config.yaml
num_hidden_layers: 13
balance_bias: true
num_key_value_heads: 1
positions: "learned+rope"
rope_fraction: 1.0
optimizer: "muon_variant"
beta1: 0.9
lr_head: 0.00874
batch_tokens: [32768, 65536]
dataset: "wikipedia_en"
Below are experts of layer 3 (counted from 0) of a mixture-of-experts language model. Rows are named router (the router's row for the expert), gate (a neuron's input weights, with its number), up (a neuron's input weights, with its number), down (a neuron's output weights, with its number) and show model dimensions 0-191. Each number is 128 + 24 x the weight over its row's rms, rounded and kept within 0 to 255. Numbers have three digits each.
After each expert's rows: a language model's description of what the expert responds to; "comes before" lists some tokens at least twice as common just after its tokens as in all text. This comes from a sample of Wikipedia text that the model never trained on. Tokens count by the router's weight.

# expert 44
router:127119136107153125160140123126121106162088135113129126112124117166126123081141120142140138095153123120126148145159167123094149130143136152143112156125084172109156132137131100143146129121123124119154121161082125110112109137082132132176152133111100115119120125118115084181138081143144136080142137158108137152092168108124138182146089132136147156118121084178085199141111156130160128142115139122092114118103085150147113175116109153118166103115111124096121127107152133128125149105074139115185157150113101180141121125160109110127087122097111142098109151137079153113139132150128154115
gate0:147136118117131152087141138135107181169111126160171131123132159084175129180124147147102129119177091159118111146127094124133131129121090115125137136137124160130167154147136108110141119101114116138154077145085146143128150130082106127132105139112105112109171157141151109133155169163167168142090110160131161126124094108119112098121144162137176137116173106097179118127128150113179128159118096107105137157133105106108113125152097143176153113109143113141144115125137104109117157108124135107136099105146109193110140136110142121152156167110117124144103152113100137171098104137113130171
up0:141141097078127088125115124148184132091159139147116125140101105138145139121115141128130164142114163156171136110121117176152133156131090130127092105139144098162103144143160152073136122097134152096130106148066130111105078133066115163090136084154140133143143118139111162117140121175116102104158096108144160127156130105084144154129136149142125149127154118167146144107129130120110097082116120128141099142119104116161152108120100115083124108152119117156135180187112128116134122152129141111129145150145122153083101119143148126148089141102118125139079108134149150086093140118133116110
down0:143069142129126107165150123149145143121127109105096105144094131137127186133134160140110150118103119144145119121098125172135120111118121151111118143167106106132106136162109123128091117150159091117105116156135117163070136131125140141130131115131138168095070108136145127131136139109119154127126116116113132158150121146150108121158120118141140106111132140113095135131119141075112068129149124088118113078162118146146127111099147147096106134148113183084072141148108128091097165141144137117089110125128122118111154126144084125098122173096093107056116066182159125135147130168138124129
Line breaks that end an infobox entry, list item or table row, often joined to ), |, or ;, before the next - line.
comes before: "-", "|", "   ", "     ", "An", "|---|---|---|---|\n"

# expert 26
router:134129132084122170109113150153119120143128090117157144085146187129151131151148086141110140140167125139103125087147162138093149102120139148143111123144110155125152144156154131197085116111065128173140147132133106106104121130117113126130151122150124110130122131144125107143129178105119155110106083128145118143092082124163095110167132125148122129124148126117142118150100123182143107191115102146100124128108114142121140139138122090135137115100185094128124161129163115134118086138111119106126166069124060099101124137102144088130128105116136084141133121121123088159113098145103124120
gate2:119150101081109166092111116190094118106122142126129109130104157169131148084165108125104115123137176142134139125102117091135104154134110156143116088111153167085153109125176078135135113083113088072147126136097119168111115126116154194116146112136162132153143153170128157165167135092134129107107106154116086086108133151132133117134136139127114132178136124159124122121121144121119181141137132124135126134116110121117082105126140117135104099165141109121135088121127140112110122121136143132153127161101103131139157178154126143148154170132099117124091067110137106132121098103130110114
up2:175073126140100135122120060117150061110125148131117140128172107123097100138134135130130108114120154102095171091165126148147110160105144086131122131139134136139143105132090160140076181108124129159117112119170118159119077158147150108121157115108160163162152130100122119153133089144136113130176112167097150205128145142133168082120103127121119124076113122130145133109145141101114138122105133117144119128131143155095120147126101132142120160110131153115119146150165151155159144148117093166102109140151150155148117119112156139146126142146134149129138129140095149174159163113139126123
down2:140117138123099135128111137118092127073176128113132126108069129125148099148084154115110109128127125105135118143114136107146104061156110133151137133121110113117149113086162126125089129151126135168106132134098086152117162179136141106138133141077141097152085098145117164134095147112097053123176145101123102121108145128117107126166158111102114157153157150143141107143112103134137098119138112092153130109139119139105120087173169132112125178152162106077138093078107095084114129135127138106133118081159096145151135131129143131106137108155136160147109138122136104129125115105119136149
Sports and competition words such as Cup, League, Championship, medal, round, Second, and table headers like Class, Team, Group.
comes before: " |", " place", " round", " Cup", " of", " team"

# expert 28
router:140121154119157166106124125115112120146142092128172142121135153152199121096140137126131085066093163124135120132173142111101116121143171149153135092119122110143168109125131094114143132114095105143121087150133089127117139095139152144168131128118122158106109146077105081110131119172095162119083155147115118158118151127145148185123099055143111147117109063148115167143071134132121128146154130138120124129150117150132137130127121125137124085108123096170141133112194088136142132121123151126138134143141119140087101155135106095133114147118125109104123158107126140148129096151128148142
gate9:080101159128158071135145120103122125138149162201144148144097108134104120136135100098100077141099115165113104145153087150148128111106171109109121144131136105135153167149092111155148130157086119132155076143166117146139120125142173106134124114104126133155146134152150144150143088124122146138119120140156164118118128154102140114134187115133102121090141102140102120097130133117089111154161136134176130113085084115112105116145136104123116116097131118100157126126141094134152122109148164110141133098137142110151108148175106150120149092095137164122130160044143126117137109120130135152
up9:081151142119142117151172131134115133185190130142144114113080108121112081126116115115125088098160100169141112140124101148150150128123171166118123125139103127130122160122079143155166113121113146101157091162152148140124099125144107112106154146107132108143149086151145133097132111097124113145118110161100159116124088166107155151135141120104125138153121086115134137138097100106107133127151136146154123112111132116095121087117147066106139109098100122142165078138147078134142176141146142154166143097135143109168135120123105129113152082098137104146126109095144161150130127077156136161
down9:112152125127106111131091138068137146183129114133128138112112086114120090163120096209125121110164141147176090163136137121104103152125157145161123145125111142102175112155095169115162072103118089092127111142110156134133123125146123120171145126122153121159132138103092124104143161129174120169110115118122106120120080170123112181132092186103149120135161120130158125127151122120113135118130129138097113130144120109131119097135168099130160133158173154132113101137148157130166122142131163161139143100121145119113168110116161134092152139155117130125128123084156139136169121136115114121
Colons in taxonomy infoboxes such as Order: and Phylum:, plus table pipes and semicolons between numbers or items.
comes before: " ", " —", " —;", " Green", " −", " +"

# expert 24
router:135091102134133138153132098095137130097135117121136144165162184171087090120099097132145144152139117142144121120145153143130131126142192147127111135117119151130155094130133134130112097135112088152131151108124150116127137189113182120110121110150081080112132142133124127138135128131138120095102119170131188165157122135145164120105113099147133150107111063196119148140099137151101139202135134148121125136133121166124107131121111080142162129130153134099123146134125109120154140171168124119121157142164077153122113109143155119110100110110130105124119165086123089107101146132102110136
gate0:113100127141095135136125099136100124120113114151096122176120128119079153119118123099112125131095149108136133160093200162073139149121120095121126118114107132126124109157141168111125088116113131149152173111174090091123134130114160137095110120123112103128130155120105092128086140127100136119147122114136150106133139151117168161135139120149155082113113118125142153117150135127169113084091146154109118105135101117153104092129124172121211125132111111144147136157118064123083127151124150116077161148112108158146120103106116106143138108122200153124103162155113106127133102132107120112
up0:102194169115106103137136131099148154105126134110105155116126127169146165105119154130129098139137122109116108140144163160130105162102113155086125133107152168119149109116133117148119087087140097110137108192152143155155117151103128101170113118138182109112115139138111137084127174103158116149142086134109113147122128110108151149145154150077124137119092148106120158136150156115144170158090090168150142134124147135149124140048104162126143173121147110124152167137098089143131120141164122114167128124113081145147128149114113145159138159127125088146114125101108119121121159114112133133
down0:111093168129111138116136136145112130153170119129102135144113154106162127121117099119149122133150124141129112136116074094165087097164157095115121141151152164101162102111111116147115138177110117133142133105084142155118130151140120122111170169146107129117146122147124080129106113161151181151152117101128129086130149125109152089112130130174087131146145123122076093117137102106132087143148102122089095159127113106119124126124155159094127189100106117117174155104125120165172151144129119101120163121118121157127175106125053143140104120127116108128123099144148156138160091150142093140
Function and framing words in biographies, such as known in best known, such as, as well, would, named, called, but.
comes before: " as", " to", " not", " for", " be", " in"

# expert 10
router:125102142125135137110123142128113094118121129115145116145125181152140114123108158132138095138147137111127109111146143124143154132134153158176139158106122143127148163141078118174140102144105077099092127152054082141106119155106110112145127135155105116139139093149095132131126101109098140074112154122110188156146155147104111129153124131122150164126111062113142134136118121154154104148145138172119139139117106178102128170094109141120197138112149105096142130145117093138142148110126115134108148169125113114100092113164141063113137118094145128122137138107067110126105144111095121120
gate0:126109130123115138141134090177114087133112133162128142095146130135140115104154139099117138112131159102138173136159143133141149097134159144189113134122140158124160110171133144108106131110122131137084134127169122105074133139111154179144133124133156078107118060130100145117130172120113143110075140147143137145095149136135099150135130155070169120134112122136113099129117140110150149121126149115156111118091180131144103103145093154135149131106129138135104144117110134156145155116186132135166161126122110147156134121185138119129102126136143121105118064119085118066173161126096135132
up0:120117148100145117120113110148081068122158147164134140170145131105184123173173101122147126141149139133121172125139131138101139165123151124149125115130100172167162156130142144072122152158113140086117138150166137111151120092117140153129088121121112128103081120105147133144107099129116149118142142101159145099104102113150104134124101126138127092148109101125106093139150114126107153124144114102106097152110153138107099122166083109134164119087135139115128125152127139074137168100079162162121149133105148131114182099145129148136164106140140142104144092149105107150123164196143128126
down0:181144119136149114116127118154114136154095086130128103127131133100154098159153135139139139140093093100116101137133112128083151140123166115103149140140126137159151157112146111154154125151133114172156098108117166115155121107092137103096121123127110150097153125109119100139136156156125152202173144144175138130167120122161143153122106094139139109149108137133143142157126101118105184141107120159138126108154114106115097166128125074130142115118132109147085145191123138104153148137080118147125098145135125127105106124153153177149163137151092151144130150090159103121063104097097155114
Plural nouns and plural suffixes, often after other, two or these, e.g. members, ord-ers, post-ers, human-ities, reviews.
comes before: ",", " of", " and", ".", " in", " were"

# expert 47
router:115105145109152099153134113153135130105111113137116157130154137201133150150131143127118134111161134117111150119154159115147166115131134128185118105098097152161152109104084125141137102110106097150112100160125084139144165123131151129136160106153132144122132140135117097142136128123156132043087119154094166156121136126127148129142112119167141131113083109104152145160105171178124101201161087176079093122127100122143158133129140137145153127135135127094132134099135123089146083159131097115149129124148133149102089129126122135101119081125147139134158140107126158102124147130102087102
gate0:112172138143131145108136093085123103105141159165149090098150119153131107135120140107100116073108113166111173175120134110155145146116088118128123107139107123145132149142117123123128095093113124117116148101121133156125108138138121116161161149159104108152124092133115159146149154162099123154130139122172131121166105140115133154102172096112111172155181107154183142142118121124130176139138115124122117148138135203143111129122137098090115163115126161111142093057072113170131156129090092142141134110112174135126098125133131141126115156139154143120146133161158137126132116100129176154
up0:080157138139123162155155122098097112115117127174165068106145105155127155134124109134119099130147157153124137142078118124123157111111140098161179124113142093160133153123138130102147152118127086095107074109099133163117110108145131119149143116125113061119146099166110143169116169104123124135161132114154104085147119127156130138130177113109160095128162131111147074124142165151131123149117144139171137103119104128140139166103132148124133145178108154097132134109119157123143139120150079133083115132128091120107096113115107157102097105119116116118106133149139180111136138158124184150
down0:153133114123071132113151108132093131149132165117113115151136092093111127128113147100104079150150152115116152117122116124129131155101124144123136127115125117147131150144132145135158158125169185104101117118116129097129150119118133115136231149166149105139154148121141115100129125087141128129127143065134116144164145126130131113107172146084146122118169132154097092099120186111113130088126104095140125128123136163150125168124090102115080085132117101104139120129107147135075147156135119150105112135120097149110163158129155150129122148085120069120132079119080159110122120130126116132
Auxiliary had/has/have before been, the preposition of after nouns, and small counting words two, three, both, between in narrative prose.
comes before: " been", " the", " a", " years", " an", " his"

# expert 49
router:110134096073153190134156122139135134174115114129136164129130139178187111120122102120143099086144157126126128130126144113096155146099140141123134132173114117132124128111124112155121106123107102138137132123050113134068167144132146172160141088114100095125106135094133098124089118160155122104130092157183151174104140146096096159151101105146139170106164087129124119133115143143168134153151111136101119171106095154127190119124107109126124098142143127092117112105145147116134120134106097092119136109146106166104127160109119087119115125108130142106119126123148122139129100148124104108
gate1:143139111091168176154128120131114167107122154161124146104115120134144098149144126133104154127097101131145154156109110126146117092107101137148176167108145141135160109131122120117090104139186148108161096148163132147169109127104147141149126124100172135153154132136099085140117164129147106096130134108095092104162124108133118086149120105134125175130178149124113096147141162167163176172170118139120150129134116108104115160181154102135155151075076167117123135130174138102170092160134103127123132125133120136128090151146135138137108144147136143124112113144118120099114088089145123126
up1:092164112144181126082143154124118144117121157151123126101199113117135084135094120109135130120143179151165152127131109108119147121127082130129117099139171137120122131148121115145137122111098124144142108132121128120129093133153129104106106160132194146130090136175114113116108138092098094173150154103116131140148119114110138145140087131170098099161145147122163116101169179171108137181153126159140103155148123130175118129129148130121146154147124130167128155108119143120121109119146126089119129134137138108137126132106092083121151173117147114093134161079139085066107157135151122124
down1:141122171123062144169121136113090124121129153136109116125141159153095113106132145145115100164139135115133118126138144140171127139103173144106134175117117063166111177106161097131158140107149131120134149145151107106132139076101105106125154149164163119125129126109109099137102114119153106140150158129106153089144116125127138146129104136124092153148104152162160096159150152154175159119144152120119100139128132089095112092119138098120121166126143141131155114083097129061117157128104091155111110122127150171094099102154111088100158085099128144144132146125119106098106154134105149142
Double line breaks ending infobox blocks or headings, table row ends with a pipe, plus some for and opening parentheses.
comes before: "=", "|", "Personal", "The", "American", "Population"

# expert 59
router:112113135080125131128110102152129106110147122159136125139123136142152131128150127168114117112142133158125112138144193158141140082129146175141144112144093134142156112118138074178121128101106122185109141180056124143152118113106128127135163121134134092139133115113124118152105118134119138079104116193119172174133138155129144119119097088143134130131091096120131145120098176147131105124120082150119103116096132116124167173101133116138156110142114117122112169148166106129152142149145106153127158154159120137128090116111109123141119096072189120138133143140071157104105152114129122125
gate2:146132100129113116120123109123110158130135132141113107117144123135141130158153113118142180104138166144179135131156149098137166184062141109106132115162139149112143086109161127149128165105119107093130120105097164165127144137130160125159110100157113109097114065180135101142132115161141137138154132129129146127082151136135157131137123111138183134137113091109101136120103151124178076198176116158097095122125110120097122121123134129157099116131128142126106174150113129115124132115127134091146116128068092149112136127127149069136096124143127156167100147139151168130103107115128123132
up2:137117147165149104097127144097110113130135112121173133131143117091107118132116132165116141142150133121147106134148131147129121158111097112129130100126110135157132110134155124124124152160106168072163120069104135146128147109080103129189074102139067108092104171112121120127161121130138157108126078114111117157118087106103134124162114106125111130099149101097173159123093134149162155119086105171144100144144101138122116137113059093125114139138104158117124123183127110146151132117163118122136157112092120160160128122117118139156132156104122169150101170142129094131124097131172119153
down2:171138125102122095126116112147130156116137131100143116160109145084095108123134121100097143117110100141102158172104157127170193074125136138150103103153112136135135081126137164137141148125123111118149139121099119175087147139087097084126146177132158062094095110140085173132129159114116143109159111132145123079157100113118130118115101143115126122156144107079170123098142106126122152101155089132140149122085111144112155115106134118117146079138136149109140132175136141090155116107148095101147122113148138136145117134174097123180137127132140163161118116130129120142094111111142120138
Commas ending an introductory phrase or clause (However, before the season,), plus semicolons and conjunctions although, while, because.
comes before: " and", " the", " he", " but", " which", " including"

# expert 30
router:142100138148158172144111111104174088158130113116191126125167204120158155114135118145126139132144150121137124106161165168095138142121119135112096152167104161146116151125133119188112092084103126156124152116126125107094143153110107130164130110136147140152134095139107090125148135145144179117148078182137161176091103133162136118099135103155115146086119104138118113131107135151126097165139099154090143142131175131113143118140106102155125118124170137121147155124152121154127078134146121141152147140124117119142110118142148111093148084089138131110158132155095099147121143116135147109
gate0:165116133150131128102114187166116111162169127109101077119087162116096104117118141154148159118126118135111121095099092132086110138117138152133121141145134147095140121113128093124127102112137127128113130140171141106123115108143131159110114126121102083137099108153126145139144119170159169153134125163148121139102126180120127115119116125126131179174130136114154139159132106126094138138182126112180183073155156137140117139124052155162135121191130125134102101114130132155124152153142115112103125131136091113119097128146113056110091143145129098106113153133099121139132094127098112148
up0:157117127084132114132158138146120116078116116136101156119142089129139100149112122112096108157125166128091100131114128163108135128171120088144172144152072153154104137110160090138112130129102123078150080126170126107138137104126110103136106174103117149131124119117147185091140122118114165176123091145091142127090123119155172140140113112130091141152138169111144138077122098089150135147158106123147155112116160166081103125106132125114092156077151150165129151137131151156112138130099149110098122089148145156136120097090143128129112121138152112137176113131106119158127146152100127136
down0:125126154124113135123186121157148138150154083132104141174061152159120133134117150149096120090112116139195149115105151118116085095126114122122109104099145116164154081113109176159136153173131157136122097142120112109123124186122121133118100180101114118116100123132147145104149085130092129105142128150113121109149129144113134106121123096107115150134143086131104143192105144153113119142143123116118149120138126128125176131165131127157143166103102123134124162144141129111128152104153126115109203143126109112173125117129169118154113186141129117101134108127090158127133136109178105121
Verbs and nouns of change or outcome in sports and career bios, such as returned, moved, led, won, signed, contract, According.
comes before: " to", " for", " in", " from", " with", " by"

# expert 57
router:110136131133133150143168127105098100108139122135163162109126148160155119104116132147121120118094129096099138133145193125169167174139140193114105090100136122138128155112120104149114137147135125173134123161117126124120131118103133128147133143137123155140128110114129098144116092139111156074092135178098159146139125115143131129113081093139101119093135112133117125135117150122195134154109123172087107141077110138107098159162151157153152110092171147113110175142133128097162129125137117130137087182125137164089084133140139101113143123101138097117096180107115117091128148135109162138
gate0:170103130142115158151167143164121104130108113133111089150158094150173123147072108137134164138130113112128123166140116137135117092120131126125113137107126129154107145124133156138135139160149160120114149135132179127135154067123121162109145058094128132137115140121117166103162148127121149138132125135071130186121129117099102117091123127141121091154157117118141146144143163156135128140114127069149122127144155116086112133130097132090112171123097109145098121153088113138109164113101112092104119123112132126106143151125076145163153119113181062142142134125146187105139104093123124156
up0:125112127140140096154078105109108156130125126091117116143108151089127126108121103131122147080161113124157160078134110156131121159126150113108097146177110107092171130096109126136150156119122128149114131133111114110104130168139077103147128097165134118119133132142137118181141113105119114147101113139151127104127172131129134133106121150119125083064170157126148139102151122105125124104177152105147168149125103144185145115150117112090102152110143126133195146177092164056138129143082144105157153105111128093108135141105132124128101136094131122128160132134081100144105130135129132154
down0:122106130109142161094096112152155111128139127139171093128128158107139121136113112134109106151181126098104175125116123116134106117157143150129148157122139119094105126133108086122123193118127172080116107137133102145137167144143135132127104155101144114163121143116172089123122094110092155153131106090126148121162171165148134072110122143146148159135142097106087147125114111098144158150142084095157123125186122127156122129153153103128150070156133084122126142169168125184134104134125171122088122155110132148136096124082132118152085119126122120119127161168142145109105113117125141126
Clause-linking words who, which, that and subject pronouns he and they, plus verbs like held, found, announced, stated, argues.
comes before: " in", " that", " was", " he", " by", " on"

# expert 50
router:142139119122117158172138146149122134152156116139153160096107127162140120109116133174092102101119149104143137144142133078120127149140117130150152101104115134157152162170133147152142105148096119149121111138089110138072127145103134149147126140100080143127124134061162100152116101129129186139105111145080122127103148144126115105141117098117120169100136089150107136144121118172107097144120107155097099142069070126106185146151147079098131147122095121114122138131136114130109150145081137116154144157181080127150150124145120125153127136099143116124083140114104127154109117093096142145
gate2:158145112147143167135116096134101123134101150137097146125148138203116133158121109135157164156051110099086110130137155113161148137114110130118143154105164128137091144114124130167149109101152111153116108125140093122152142116089125101137159162130136148132091058095130133137116104131150117121111135141103132118111119101066175134135139137085125123128066127120152119153106134116118125110098118127077176115119120107129128093135157157143142112129133151122100109124157088091171150113158146142122142159132160130159096125159148152143103129094181129132103114112141125115152128085141132080
up2:172122136110133126133139148134150125139164101140144083104136115120145173157129148093120169093147134098100108133084126113113126136134101139099140147141129121160116120147170121133100130095103179119140140135142111089105109148114076124125170083104097123127137139128138120127137082121155076114145158132166155088111117115143106063123122155097124141135116111120113146104139124136159178092137170104124141109135100156089083138085135161082134133089147152112112153108175154135141149135090124139137150155140109109108130152121138126162140138150078082120137124147096116086144117093090087117
down2:137118122137153132145104166112124158100114147170099126122113096124149162103147093102119116191127131143135102139148121107110101116112119109093120097115120129113105158103200113133156163141117114081125137081119127129117140099090124122153119105136187092128151163122086130181103140136183164095154133107128130133117111103093116159085127119156150122123107059114135154128136143135159132116116190114084171100144142127120109133137115152099110133152136165129135127110128155134131122117167142095119142118106137172127126114119124109112178097088152097125132115117155130136156096079134121159
Nouns for places, directions and records, such as area, north, west, List, Department, location, often followed by of or a colon.
comes before: " of", ":", ",", " in", " is", "\n"

# expert 39
router:102138113103216157144152122139100102124054101129136112133136132162124105051137098102135122112116130132164119095159105132085143142141134152105136095131115132151125159131119125134120098166154120149128134108100102157099136135119133131144123134094089122133103120111122078125159113092150170109141110161152121144103113163130096151119077116136133142159167126115103160120102133138145121139154151135108056121115104141141127115146140098135109094122138127130116169093179073141103151141138123121120128123121119132103111122128156104130116148103145073110102156127081113161152101138107151092
gate8:064154116116135107144123141149072100096129126118131102091135156133134136132114174116160102092115136140171128073163142133133121139128149147156101109130146162136158143146155164117126099162126133159103159134200078127144090154134154131139135116165071118110155159136132125113151093147064109133131135135136153107117127118126147159134142113186123164138122126116159130096140142152139165128147140096143113135164130135110123121071126059115111133109120111140149179131150146137185143121168120102112155144113130140113142147112155128143133143120141096157101121149076134147147143120136112130
up8:133153123116094130091172169143116127097100116125131142131152107116111137135136195114089152138114130144092111122136159120146160119124120131123114128110190160179160135098128171176129150108149150087135151111145117143104131118108131156152155112086176089125167151077136100087090139131140138153135136148112108127136132124120132139106144134155135123159115131159114182131125137163121109130131138112145142127149113099143097139146135125149144095142157156146144156103119104084171102073127091164069147125111131158108111162083139141128117142059130089104131148142118142100141125115147122099
down8:128110138097149159141164185130135167112084147106145117161138119144150056117153099191135114152146119103126125127121118134151101133178116091120160114142109121140174115135146089145134093107151117145132100157143129129126126140061132179134110110147142163134094114124140091078129098120107135078121144139162089119121135128134169163138116149122146137141104138116158130116142134133129110148132119152130129166114156087180158127128128142154131097154127149126184162149094150143159118164123135121087121112091123140157131114120103100129123143103161161143129119106097147145115103115160188138
Field labels and linking words in infoboxes and headers, such as Coordinates, Genus, Died, Released, Conservation status, and of or by.
comes before: ":", " the", " details", " by", " votes", " map"

# expert 54
router:113094143132107095129151106149181105167137105127153146126134164153174156146135132140127126154155158077130114121115162122098173072138129127106106116149126160090131156131112131155138108139132108139123135163094130108135107123112110129111152140112078082165117098102121072114119141124113145128105116133144116151112128097139155187152152095129090134096121124146146144137110113114119135125130146168123125109101138157155118120175136113092138138132172083156151178135140103143124093126154148103120173105120096135107100161141167092124106069090175128124134151157090146122102138099122095112
gate1:152124163159136123133103104084105129093125151108075129147140064178118119153098109146121151095100112106083128116127125098131142109147105137138120163137103122136141158099174108117105138146105149085174106146131147123170144117158115080127114104154127108123127160098135091158084115108130111089108175138124109087105126113139110123147100088169106071141072126154096098159132144113117115110118154166122111145121109135150166131122127142160132104107132121161140125117145146104142173139147120115130120117085122157138141105142149150135168109081114084092138150145133105128100124104151119160
up1:126121095169150118111106137133143144121143117128141110127132137113126108132095133137137169120155132119122068139132100170151152122103146148110108153118176121139069113144120159115173077127147115153125109173106092119175084127106183160151168107125119102112125156136156141111147139142138129104134078101118167097128144136096126150145088129071179130109126146132121094117152138150105151097140106164156141129092174131132133124117109088143126104139132133173095132128113146128133127124145147137162153139204138128125111136118105138159088159143123155068113134119121137091081111143140121148
down1:136091130151128083168151118174065156099129115162084153149160141160120100111130160145113130120165133138144110074126119127126113105115179108125178141076137141133138137110125114164131125082133102166118170122203134144120103098121105116103158116116090090147138095114117136171134141112130105146096126114134156115106142112117111086171096107114108135136125120127152124173103114116162107125135157117118087139149173119115115134116115137134123159119125144100169135121166155133161136149145101135160163150140103136132142106152126109159099158156164115121082139105142160162150112117117122153
Pipe separators between cells in Markdown tables of sports results and statistics, usually after a score or number.
comes before: " ", " —", " .", " %", " W", " −"

# expert 58
router:113135138079132128117142117152135124110130136116139180123160173167147129134145124117131123123151140130141115115142162124122148104169141143146149087118113139151148170128165137110113084133104083154117127158134114118131133137102171134131176117153112133101133144114150111142166115145120132120097103158135101128117098117171126146140116118151115105149116030100150151144053141155128155162124106140121111143071078178118142131086119133147142109111098128087147110123147109109200143156120102110094136140157107152149080106120131098108109104108119142114122144097095160113098121120121120141
gate0:183132135093137115156135140128146152125096146126120170136130090128098149162134103177150152141156183135129126145141130107093126154134115094138126121151074152117128133114141115151111091076098098108063130083132112135145134142107130119166086135100115135170085116100104123137123131161130122111103145106116151111121115170162121116113153122142122089113150102138152119111128173174127119116131154136103086154098160144127149145102112089135108171109119157122194115117142149166143182146083125146131118108128104148112133152156163086159156147118123117138164141108097142099115121153139133126
up0:105147129156109144118116099111129154143107139147103109121127135148139122145097122120106126115142099120141103141143159107144109101131117138109106140124156109092107132146087078159129149142146119153118153151084099157149147103142151171123084122115103102129091156157086117113161105115087118180116107139124128121118128135089140085097100130121152121125097141109157178106160129105137097140080140098142137114134128112138147119171147147127115092107114140142142129120174163146112133124218089143131095177119124120169150094132130126102132121181106166098129136136165177150147094189125131138
down0:114153111145188105147197120143153139156071149122092155169145111121124123081116098142138146116125143119130102122152122108127074097108126095108120157087137130165117123188073127161145137098136127124093132095112125174149129099081132164126113133124103084100094147129073122101161122121077129126116102126099149118138110152105127115136102144132128098109141174126147125139156130089115112147153143082156120150141099107105113109143123122100134136141130145121163148139126144147139128115198075136119106129117086091131136153117109110096127136142146109144138147126164159143137132145118158137
Forms of be, such as was, is, were, been, after a subject or There, e.g. There were 224 housing units.
comes before: " a", " an", " also", " the", " not", " used"

# expert 8
router:123071135089128173110118086123109117147113081154135133150143161124146089117142079134079098130131191117119123097120148116087113119194141119114162109105086118157119124141155104150139117152103127146175142155110098156117175159104136153159153145083088099138123138113129118144153135112150186145124125175123104135118107141130112165100093117127129099149109085114098123100104110153153139115129105135122093115133112143098147120114117147113115095158100130108132163113195095086132149129171129120112100149144113159101102145111151132129129147116175118129138153123125140139112116138141135131
gate0:153108119149087105114147127174131144150139135121136186104119133086104147147107105163109105157141138130125117118137105115111152128111116125142155096155122089087122144155103110132113135153146172103149141130171132131152152131155113166121084118155135171124130118140102127157152113146141108144106104132106097151153129154131111113144152099089086141146151134093080157169128179134122127118155136171176123153140109121140080142073108167167113175170146099159118128090147111101109144155123127122131136102095132137102152147107119152084181110127149100093140134094113137162131115175139147128
up0:085119134074161115132134104140102116080130123131101119144120096168186100167116153105137106147099132137138133154118106140080060118118143163149107116164129138134143106130112111110090134094117088115153106101111114142133138142124170118083136162170129126115103114184117133102084161154093110132148135124149123149146117164123111131138120139108112115155119144160161135097083133179148111124098171143108110149128172132129110138156174180163091141120121131145134103120148115120112099116102110139168127162179157132081109124113146129116092123152096123112136128095124133140115137126136093151
down0:162128101093089166113137142117158142142116119131113169133120140093114150147106132160135134124180097151123103146161114123122110126097126142093096094144133094099173182131108154127115132140148165100155144128126125117167087122150143125126133096123099123088107074082120117106127139148132106153131128142115142111092144130126139149097127133097157116129156104127097166181122190119111116159137104185126116177116108117111181133117124146143137120178144077121167104125118098141151099128110073106132131117155112096106132090134120156106175152094135105103115102144142128152109150155104147129
Commas of all kinds: thousands separators in numbers (4,600), after dates and days (June 28, 1976), between list items and names.
comes before: " ", " and", "00", " U", " United", " New"

# expert 43
router:158113150106120145127143160152111083138089081137160090070148196177136155125107141158077134121114140111136115144136136135146098092117140145169111102155130171106127116132132130157144148137123088122136101165090066139146158143113134150127144126104128093134093092078119122133131085138154152120118083131145136120122109138146109109125104124123137164102132093107149127134074131143162114137114126156143128120118078162091118153125138108118144140099146123106143126122123119134165117131114134156131114127118065162090107082145146157123092100138131116133116133078091138100135117155091160151
gate0:113125137119127147101166174125143178089130102139108125142130118147115156122099103114108098121133144133123176116119143171124162114132147113140142115138171153087122102156155129172073111142103143105120106102122183122172131133141163159143110126122148099112161110165130141140125109136080156143163077131143169103105126167144152103113165104173123157101133129117134141130120165099109155136118115156120139142122139111132145127095112135098131134125156103118089092123102146101109131176112115139105177129141116151150148112142169132088113123099141114143147099085170118112171159166120183092
up0:151153126121130128125113070076110149144094106122149152118105075125108149114106105170120163120145148144183088134114131124143096163102120128123133149125111126132143084138143147136084113141135157141113167130115099112137134092109096127189137168150121128129164153127171134104144122129123149114098112104117143159127128110171106151108153169066105139118110131109109131114134080133115091173090116132092114130103165165067104119111153157125119114108148102139092150142145136125162127142171164123121122186117144133082153152115113113152102148149102114128111124136144161143135113147139170108
down0:142121135114135104147130098093115082123133126121119163151111105139132065106125119120125138131164126173141168130112129099096207125145110156118146164159087178088139136109122125176135125134116089136146148102148154137143079181117130097111105125139144139183160129116137118168133119135141128130163100136146155116164091151126190136162116110114111143150172091143127153170130169132143106130117164126138164126100128112113135115124146139152126102130178140119120125093138141114136133157132106112149132088109104162096116094119083090155146136101150116102139141132091163128135137106119169107
Head nouns for groups and institutions after the or a modifier, such as men, women, School, Party, club, people.
comes before: "'s", " of", ",", " in", ".", " was"